config.yaml
n_layer: 13
d_model: 128
router_score: "softmax"
head_dim: 32
norm_place: "pre"
parallel_block: false
init: "uniform"
init_std_o: 0.0153
init_std_up: 0.078
beta1: 0.9
beta2: 0.95
doc_mask: true
dataset: "wikipedia_en"
Below are experts of layer 8 (counted from 0) of a mixture-of-experts language model. Rows are named gate (a neuron's input weights, with its number), up (a neuron's input weights, with its number), down (a neuron's output weights, with its number) and show model dimensions 0-127. Each number is 500 + 50 x the weight over its row's rms, rounded and kept within 0 to 999. Numbers have three digits each.
Before each expert's rows: "comes after" lists some tokens at least twice as common just before its tokens as in all text. This comes from a sample of Wikipedia text that the model never trained on. Tokens count by the router's weight.

# expert 23
comes after: " of", " for", " to", " on", " in", " with"
gate0:462594495440477451466444562502506514451501535457574470512496473533519508494468484498521531531461504503478478576489480481455562457511480537507481415431482425435402431511533534530558503558402394481497493461510508473521470513467516512507393551556697514554518488509520515503535524437458493463445504475505480504515601451569502506491570483589595513472516463555450333409418533582605485508466
up0:483440493478456460434582527469538504493640602436530562508437466530463527453480438461552427494449570524456570601529531557458531498446550445530453457556452539494403535580504503536483398483556465554455467482482479437482440540531555520568587475459520520524434527468532481642471481521473561421507471538580411480532484447436478484538548499589445473468493512445465423437500508541508599501453
down0:554499605532491500471469471424474558481493567499545410559530440480529558476530497512472500533587413436522508556506251460516433450494478490514462459455547482451543609451477463614489553490533584502466506478505522509503492463494479464501528540545491530548433543507558483551542486531536468479494551530544584454478544419518449482506508446475389433551576421528563476454463564523531482578518
gate1:508533411538519480426528534517462613527583505577467515537517439526534534456537494425436495488441474448483560575485477472483544432475506531494513563530523506570482502512572507551566491608516471492583514670481469504496478492508514461418522392508508444451451523466477495540465468545461538548495550451543611500512482526501396479418381387479498489530599430547498408536457432531425529499503
up1:502508564488545611469456542437560487500467561583454465449508482600552450527521499518404465512575473582530512488483433531431412443548407413502476547508501458528588452428530556503478534500423529535543583505495460569549479518415488488496489660546580532551530420520494563434496542494483529461482483463485552491481543535399449508456579528463551525475485553574521579518486482532540465532621
down1:465498507476485500440478554573529394571544583534519550442567551470513565475529484487591519516499486458466455490479614519489563417471595481421519527468454554598461468424454526531574478513559438450509426415474481500514494524449495492520466507575520488444476457628387506417542452537456468548585469360507503449483460463443479474579481506564491455477442449549416500536436440450537502486515
gate2:483527468495454553534538485499510474487538515577472527498350569503470460496475532475587528474487490477506582530518523511374545557476440439449474457389505544504542507499434471602522461590504412460464504546501485496446463612598498565554495519547377455538407514497500465537511487510467541491462482449375446516481566447462513510517439471580528493525431532549603447496435485539589519553584
up2:572513481411521443571506544494467533485584564537523551464579484524550462463545492522476553493479457420481490405460525564531455505516567457471471540537561475493483545498548594513460533499576430508536496517566468596525584496486437516494464498520544472415598491469464466494401588611635467530457507549634451543539557483499494428395541421503514491416539482516460515459495517394443484492467
down2:468469465547590475351479519481554523554511526493492439525516442579473592472467499512465474536502462476490481477508383483618488513429456558483557478573482461477426490403547542440425488540522448545451497545459509528459448558459484631521537511515522476457465544557587547457522436526540518432448569579502508463605455483519486493485508459485567553509629461523526442407545465441496425465572
gate3:551531468559577424475492537434453439550474640608527515516462482500435461451483504440525480521583520557498522548516484556439445469448524503603433532496519552517485470512487578589480585585460492443505484515514480476435570519455551494495600555443517480581543493487528598436491568429465495502514525540438518419535500524506439553409566565484540530383470640519473485513522485419545527487481
up3:562512519405511495553549550472523561499505498558505450513537548565532559464528508565449539500476427541570457528467451431447559508548388535449516507450502489530594466466530563519468409549486465567416436448524432583506530516505454537519433503561467533384497502591511427492512536620626485576430475485506486513490574521545513400453472539478489490579463461537460435437386495509528521587475
down3:571527580497522528508462581559463554468556443492503508507422565500506509513490513501529519494421604489578464455555655499557443540480572423491462491517511464476412543482539501447529516482455471532428436460485379565548500432614439499468570421504556536398518536563520472479461499524484488493473467409430544551455510459448545502429471543523533547503388479519528393443532590474535468453470
gate4:452526514558541549537539502553515486430480511467528516554464491464494496556437449622536486539573499502534472528464509518425457507588533503378525539512494464537515541450550428575512524437520444474472514504471470513588407532404404445417489554454518525458665508544461558533493462607591428430495479442490449490455547481551530550588497446433598518429464449536541466444486433477488498474449
up4:468505477506502471545514548535549436478571511435563555520411442491411447592413466467559540485573562418501467507538537510462515545507600558377565534493496546571480541463515467574486485438490481520449482408557505487590441445429497424507557557411521556502583484480499488558481428604476403490512542486584435515529525469581518504565543552458471489503530503456521486499441483558392569458443
down4:481485477458502421498496415487470518532551499491405453511493490480496490587324549499429605498527513489560544486510356504470479498483438479515506542485510524546466497471398439422455522514501415507537466474415498538460486410595444540513541555475515444527509506586515555489510604494509504593436535436465546419506533480521465545590537454547466548468486534497604478502472529521447392397489
gate5:441529479516575475452579461472564477515445681530512562507515574531516463485535458496440486507471449546597547471458441567446512506500481486443486530550543525553468490465477476570533439514451347551439552520527460421511517483419446419550606439550498581510492511438533498552460543534451493536509514494442517491412454539464458461422492541589507533404489606554504487504411493496459490579506
up5:513489432479537545502425402453477546549570407503485471452495512513537532479478539562496546521473460505545511547503463445486488487575507519556470535479566478439524459546551493414454603433521580562500490497469512639578511538555460656417374471481473398568488487612569520430474501476545553515454515541491516499463563450508511487560516478421517526530437415497522501487469480379550476516439
down5:478553464473481441490552512467445545562478521562527507493422513585598506445545526449498489390431499494378588575511562418495547504504493516529670453579515399517518443533508526446520471480533487502539547437502505533520429490488543467523434553561541485468544492485576474532415477456483462450462525557479514506425518462588497513637563493434454557542458455545517529633533473479483465520449
gate6:491516490586406502449450438524402423591511526433452497472532502425456391453565513490478547488524543558456530551470530477547457489516431473552572495458531487632581494418391486439554488502463466500572499413442561504528561427412511443466457519496523579473565549631590497491570510585459438535488492545478512517505537472506486565419452485458577468494437540492473568541511466480491480477495
up6:512476518534498497410510485505461442501465466523460390510606497515548483478428449413471534515532532488452509417555539496450486528570493469490549477594469535523474463500484498481517594507562553469480498472413545601452522450515571579462467466530515488509540508482458476491518513381574529492633541399449474489498606549388519559564549486501549488531554403442425586575402571467449495508545
down6:499442471499420530517538488497472511528553566521565428441458511440560602477450501451404517573490512526596552442580380542536583552446414460563485479549496545536476452446481492459503539413544523401499486421427517473421600463431585493463496499544528421410504574553473514507557502485523572490434554480436461494465486535478471486542456580478576399480495436467445506510441489483573539527507
gate7:464490473604554457375483507489522549483430522540458471506480482470453495465479524504465566540622483507504592484432509462523626509496508543541450508507437531513519468467454383514564463565514531512546491486416436596498373491495495597497468641465550460518605480512445574471497481512493507552549421496488569467476453475514470459385494582535485501531462596487505424486499413488446545468485
up7:558540393473602569601462520443480476512406535596410459429622473454535503527452518538467485584525469492548553441447494577524436487583458432547496581457544494444496478500627537483512498529469513569499434526599479472459534512382465469462534522458543491482509422526561496580440542508552489454492527481607525537489440551482518548513480411500545517483529515493500448591518496486453535543431
down7:495552526518478499451508552425509437507547502436544541516495443457549546497421469466571588439455504474433482470488589505527469438521502556487690475402549462485457513523490474508438544491504510576482515583525573559487507482408387434563445522440506473440495521509382477473580599577553472493611498441486502574535508523536482441427503528520569481483506543578472497531516434435569534514519
gate8:516444435525503591387515535450549486437516582496462499541555425532543482624524451560439511516518513503544576559479505522423485493468538452509476600503476405500540532551507459540471531475390484543482525556461533578524460475599493419410528509554543471415532511452452459526435426545565577396524478454409445483493523509515468478434471504463500481591468429542589495554407479492447569484507
up8:465539502451565438559435475495572549572388489522431459499474571489549513424519601504567486514511421511535466452477449545629489453521449483519569457523525486466471460495526517418480452498532526485592529473504416467414613585419498466518416501529439517567477442507590518475505504495403497509503461542558584478445459490556556513507616473532543534406556585482481509477551454420517430505480
down8:516506485546486494470456544342451555501612482486443491548534594409517565576554502505447495544529484553570533520490562649518579532533573514434463579545552562439462471402418473486466517465501503523557489466375433538443538476483587433451511456528518513497524471490479576486524468500541530488547434531506459475555447499416496611538489468582514430525484491512488407476487489460488459485442
gate9:468447531462494599465418575519468539554372435413487430519457337486465527459510459516541536492610486533461547496503528433464610499537560556507502492471443490479522491420437393415566439552363536521490556461572491526444478435547487512484398490527487423489436536489481530549467490451451472451509486483517488495448486531500455454448497527509436505417508551509516451429547477576506491444536
up9:517444471502494459507574434497614524485492510516399475459540595417502502420481471552426503516455442441479476564488478576533491537496446497442410486417510495520452526504533550466485511592494665484464472438542464503410558557532537557575500553507528562553458439529452398472604479521480440479451479553482558446509491476392521443461457516442595490508446527426532572514583508465478518564525
down9:531538432515500569453527521442524580522454530521519447464462468463553390528524459443514530587543518583484536445452314473525540452607509509447429596518574552486576489498471472497557469492455469577448497472465472585590503498486449484495451552467517496519548453538466442510465549482573501497508463558557505485501569510567534577482461447477560598491533577450563605398524516467516512447436
gate10:479499488457540482355467427464595515481495503461463571437409660522514540461544464496539555506441540540546493525528479464375551529465416404496467539478488536529514497420564469495513477473552529516512425475483401464491445471514458448491552490505390540567522393544508590521544460522494629442448499485557454493520414423524453505478460549480462541533504534510431577515514512469471497530422
up10:460503489479418551416455503449650498415374421445471484557470603459468503534548522526518485524471506429532406555483481469495532532444446454508479524484442522572501550441411510511511447374426528559476476488492406497513491471530477462440536503420432527512521510521552561542532495496403510558399396520512438460510549414471546563462558492508466515574538549419492574484538520552461462496521
down10:477498446586586470516521525547548551518422568457513499507389477451509513485532443431590501436577513493577517559533384486443579514475546603536512509491506513583474600556540511539490499497446446542580484538509468555426469503516493460555476496429480487510504465549446535564551439530550490515451417587536472521535385592462510489536528526463561512533537379427450488439491472498603579459450
gate11:476362588544522483535544472453459543488452512476635493471559465527442487393494457494479499508526515517526476471528466486438576509560493452532495477501483501550467506424516488504420487562558580580497420494509456493622459613521489502592560474491389465571510514413441568468524522477492563489524502613520541520502511463582514484570624620435522500460500494517445577487431507522492465458500
up11:527523501601509468485514535517416453544417447570503512506564553538492489418455472491443498480487447474573505444489519475523451510519485473446567471553587485539546522519475408573466529500455484485496437500504499452576512478508550570517375449576446525445472503427465508376426417490446457568534517483416508490471500540553486482479624497449496503563370476635509605451442564503486471548574
down11:487478564513590423478517465450452458536530448556524531582531466561558439493459609434392523454528495566603493535552395482521495533480527508539582536398554524393567454543512472527460491443464471441491516465523553404535471487559561497523530540505566397450463494598493456487552517484445493410497428525554591492428481451490517481523446519523542504418554507466480513579541543420454424503551
gate12:456569478452541479515513369563518558474513472433466560520558500570542519519515532556570528527554469448531567509514461464454449458519528563542560487571493416490448490504381572593536486409501485484538520583514459464528547512482492441494575621528473439560557534493499541480529424515533523450467460547559460508432441583512564515572430516480519439499433490426592500407483547362459458455483
up12:426532457355494451534474477589573516416466385491470578498523542469525582385529539522544530466526541472452457509502494435401545511483521536470494476549512493575504558526476511556465480395525526487567480570514433522429468571458493545485494493474510469525516556543532500482534533457567444490411452490635513458460519515485575588525403440468501477512500447453542485454576485367509404460502
down12:520533529356517455578425466522473431546400561465502492479366603446514530476502438617445449504559492484487524530523499469460608561493498487502588487447510476492548561527547508531436502474501491480483560465389423485449382527568510518523565444593397469455523412519419468480579475538497468468549527483483464477397484557496511497418526473503492509484521442488488447521500538510467410519466
gate13:449493560507499525506542462514478505365471502581462480536522456519468528432500560473472483493514507474470496528531496517417513532518540501439492466563501536557508455470523475486628470517523519537504452703457470544498482434392506545525481468409410503546520462486497577574528579420516459505580458499507474505549641495453497490491457574472503482574545605510605526452548548530537591474588
up13:467462434459479534485345473498472519464471482488514540531438549483487524494511456494547481503500555501456439514499536493465520495519473500627475522495574491536485439570537450359461530502486431593501479550552488505456476528598472527523476464459507569486526443400544436557504540515520417487374557548522569491593475482514493510608514487481472527406473375480457349522505544499549491453397
down13:468444519509528504610573514533487493531586487478425461519577536585480493464466502549557505510479467488494482439426440470585350406448447513528538421533463488512468530544508439477434448404449534511505507558555433582508496518397474449480515478451544398499487517498514495505392418545443581460448348589486501422444464491515506522585528479464499529507446578518444499494475483508472454561498
gate14:483492510480521500460567570496459477496432508509486487473498440478539531538516498569475524517486575525499601424551479473476432465607447519379481400479440490512470396452454464480519476499575514578540589543484390592558514581541535530430429470476619527542589414537531569533474483460456459517495496512516504526524521430603432590542528529479520572506557565487501481549519403578486474416511
up14:549583499426533478528516449470551509531505497595516446528509521581590468450397408488432551530518381429578465537491451545493475506521455561474504564470594476532536479501539464544453472549421494506436467476496559561497503559479511502496509530552551519476444509512571460458589540558438425494495463453465539495429416485476557467542509426505544425473495402597558513409447534384543490618532
down14:415557550427478534435434494443499521548532497416598433564433456583512504437573494511487524370481510470506403514521625495490522559511556515444462444505521466578468469487491561553505485514505532540541516476577576441484513423507528543466553472544431491500355520513487538503514482484482436504506513510394417498439479472469450555519524558594434532487479438548454430499390559483539414496444
gate15:534505551503528555521481602477468523346344439586520427435580487428486464539512511556468561457566495445550454537502511449493510525442514462596513576524486570508507553471602451505533558399492505513450479502561492555493528488499448524439454589511457483448512513430509491437537457594503575514573552399506512561534440488490493448471566465442519449537484472477562576589469478440500550477510
up15:426466491510551459545501456512451497524478407477447526508412509450556495432486495506498565539394450452505441540464515505544548537524514391466523479517564476552486520459403520383439484555557417552636490437500530547580575531450538486569412433482459505474463537564567494501432507533533452480526528488452494529515481492505521564529493470565474540444361407530404542529578488439446409466481
down15:445413472491591495471531490513509520569515539501514586489507548439532537538521562466555522563550493484497553534473483582559519487484415563444413490627441573537444517511500491467473510556474597483457421443452475489513592543448450465478579516502603436453600426533538482440491474519483565487559495571529416441579446400446499573554568472497421512406503516454579483530451536477494440505448
gate16:429523506530463497461577552457484512644489523633443549546506544566509546504514474469502437504514409469476573475502507424497383520412506514465517470429566518468466450582525519476562493539488454472580573515474485554502521436619471413408448425448586496544526477508551489515521439493498585532435501509572517455505470487481517542450539514539552464560474438487481511363440416529448536561534
up16:517331473580464475538541502441468468517463565497507578493442557488459391507557467538497563519526469400494447565496500669517493469506526475580486558489489494631493534510489510571501448509525505545454535551502479402552477471443496468490519560495460507545485530520497542435598610551445489484461460557466536450514541447583474580480386391494433500467480545498508501491508508498516479424433
down16:439420547539514533545536395473488493420547485537465530468498598543437488555650487516381508487416529509430473471526570564490527511539547486445504527564533486505601425509450505458540476449538453582519466480464465534542504436602509463457480451551462506507605540589511520476566497501447496571474592493482550483482453429517540508455436431519478606509533461499424544530438569429499553566439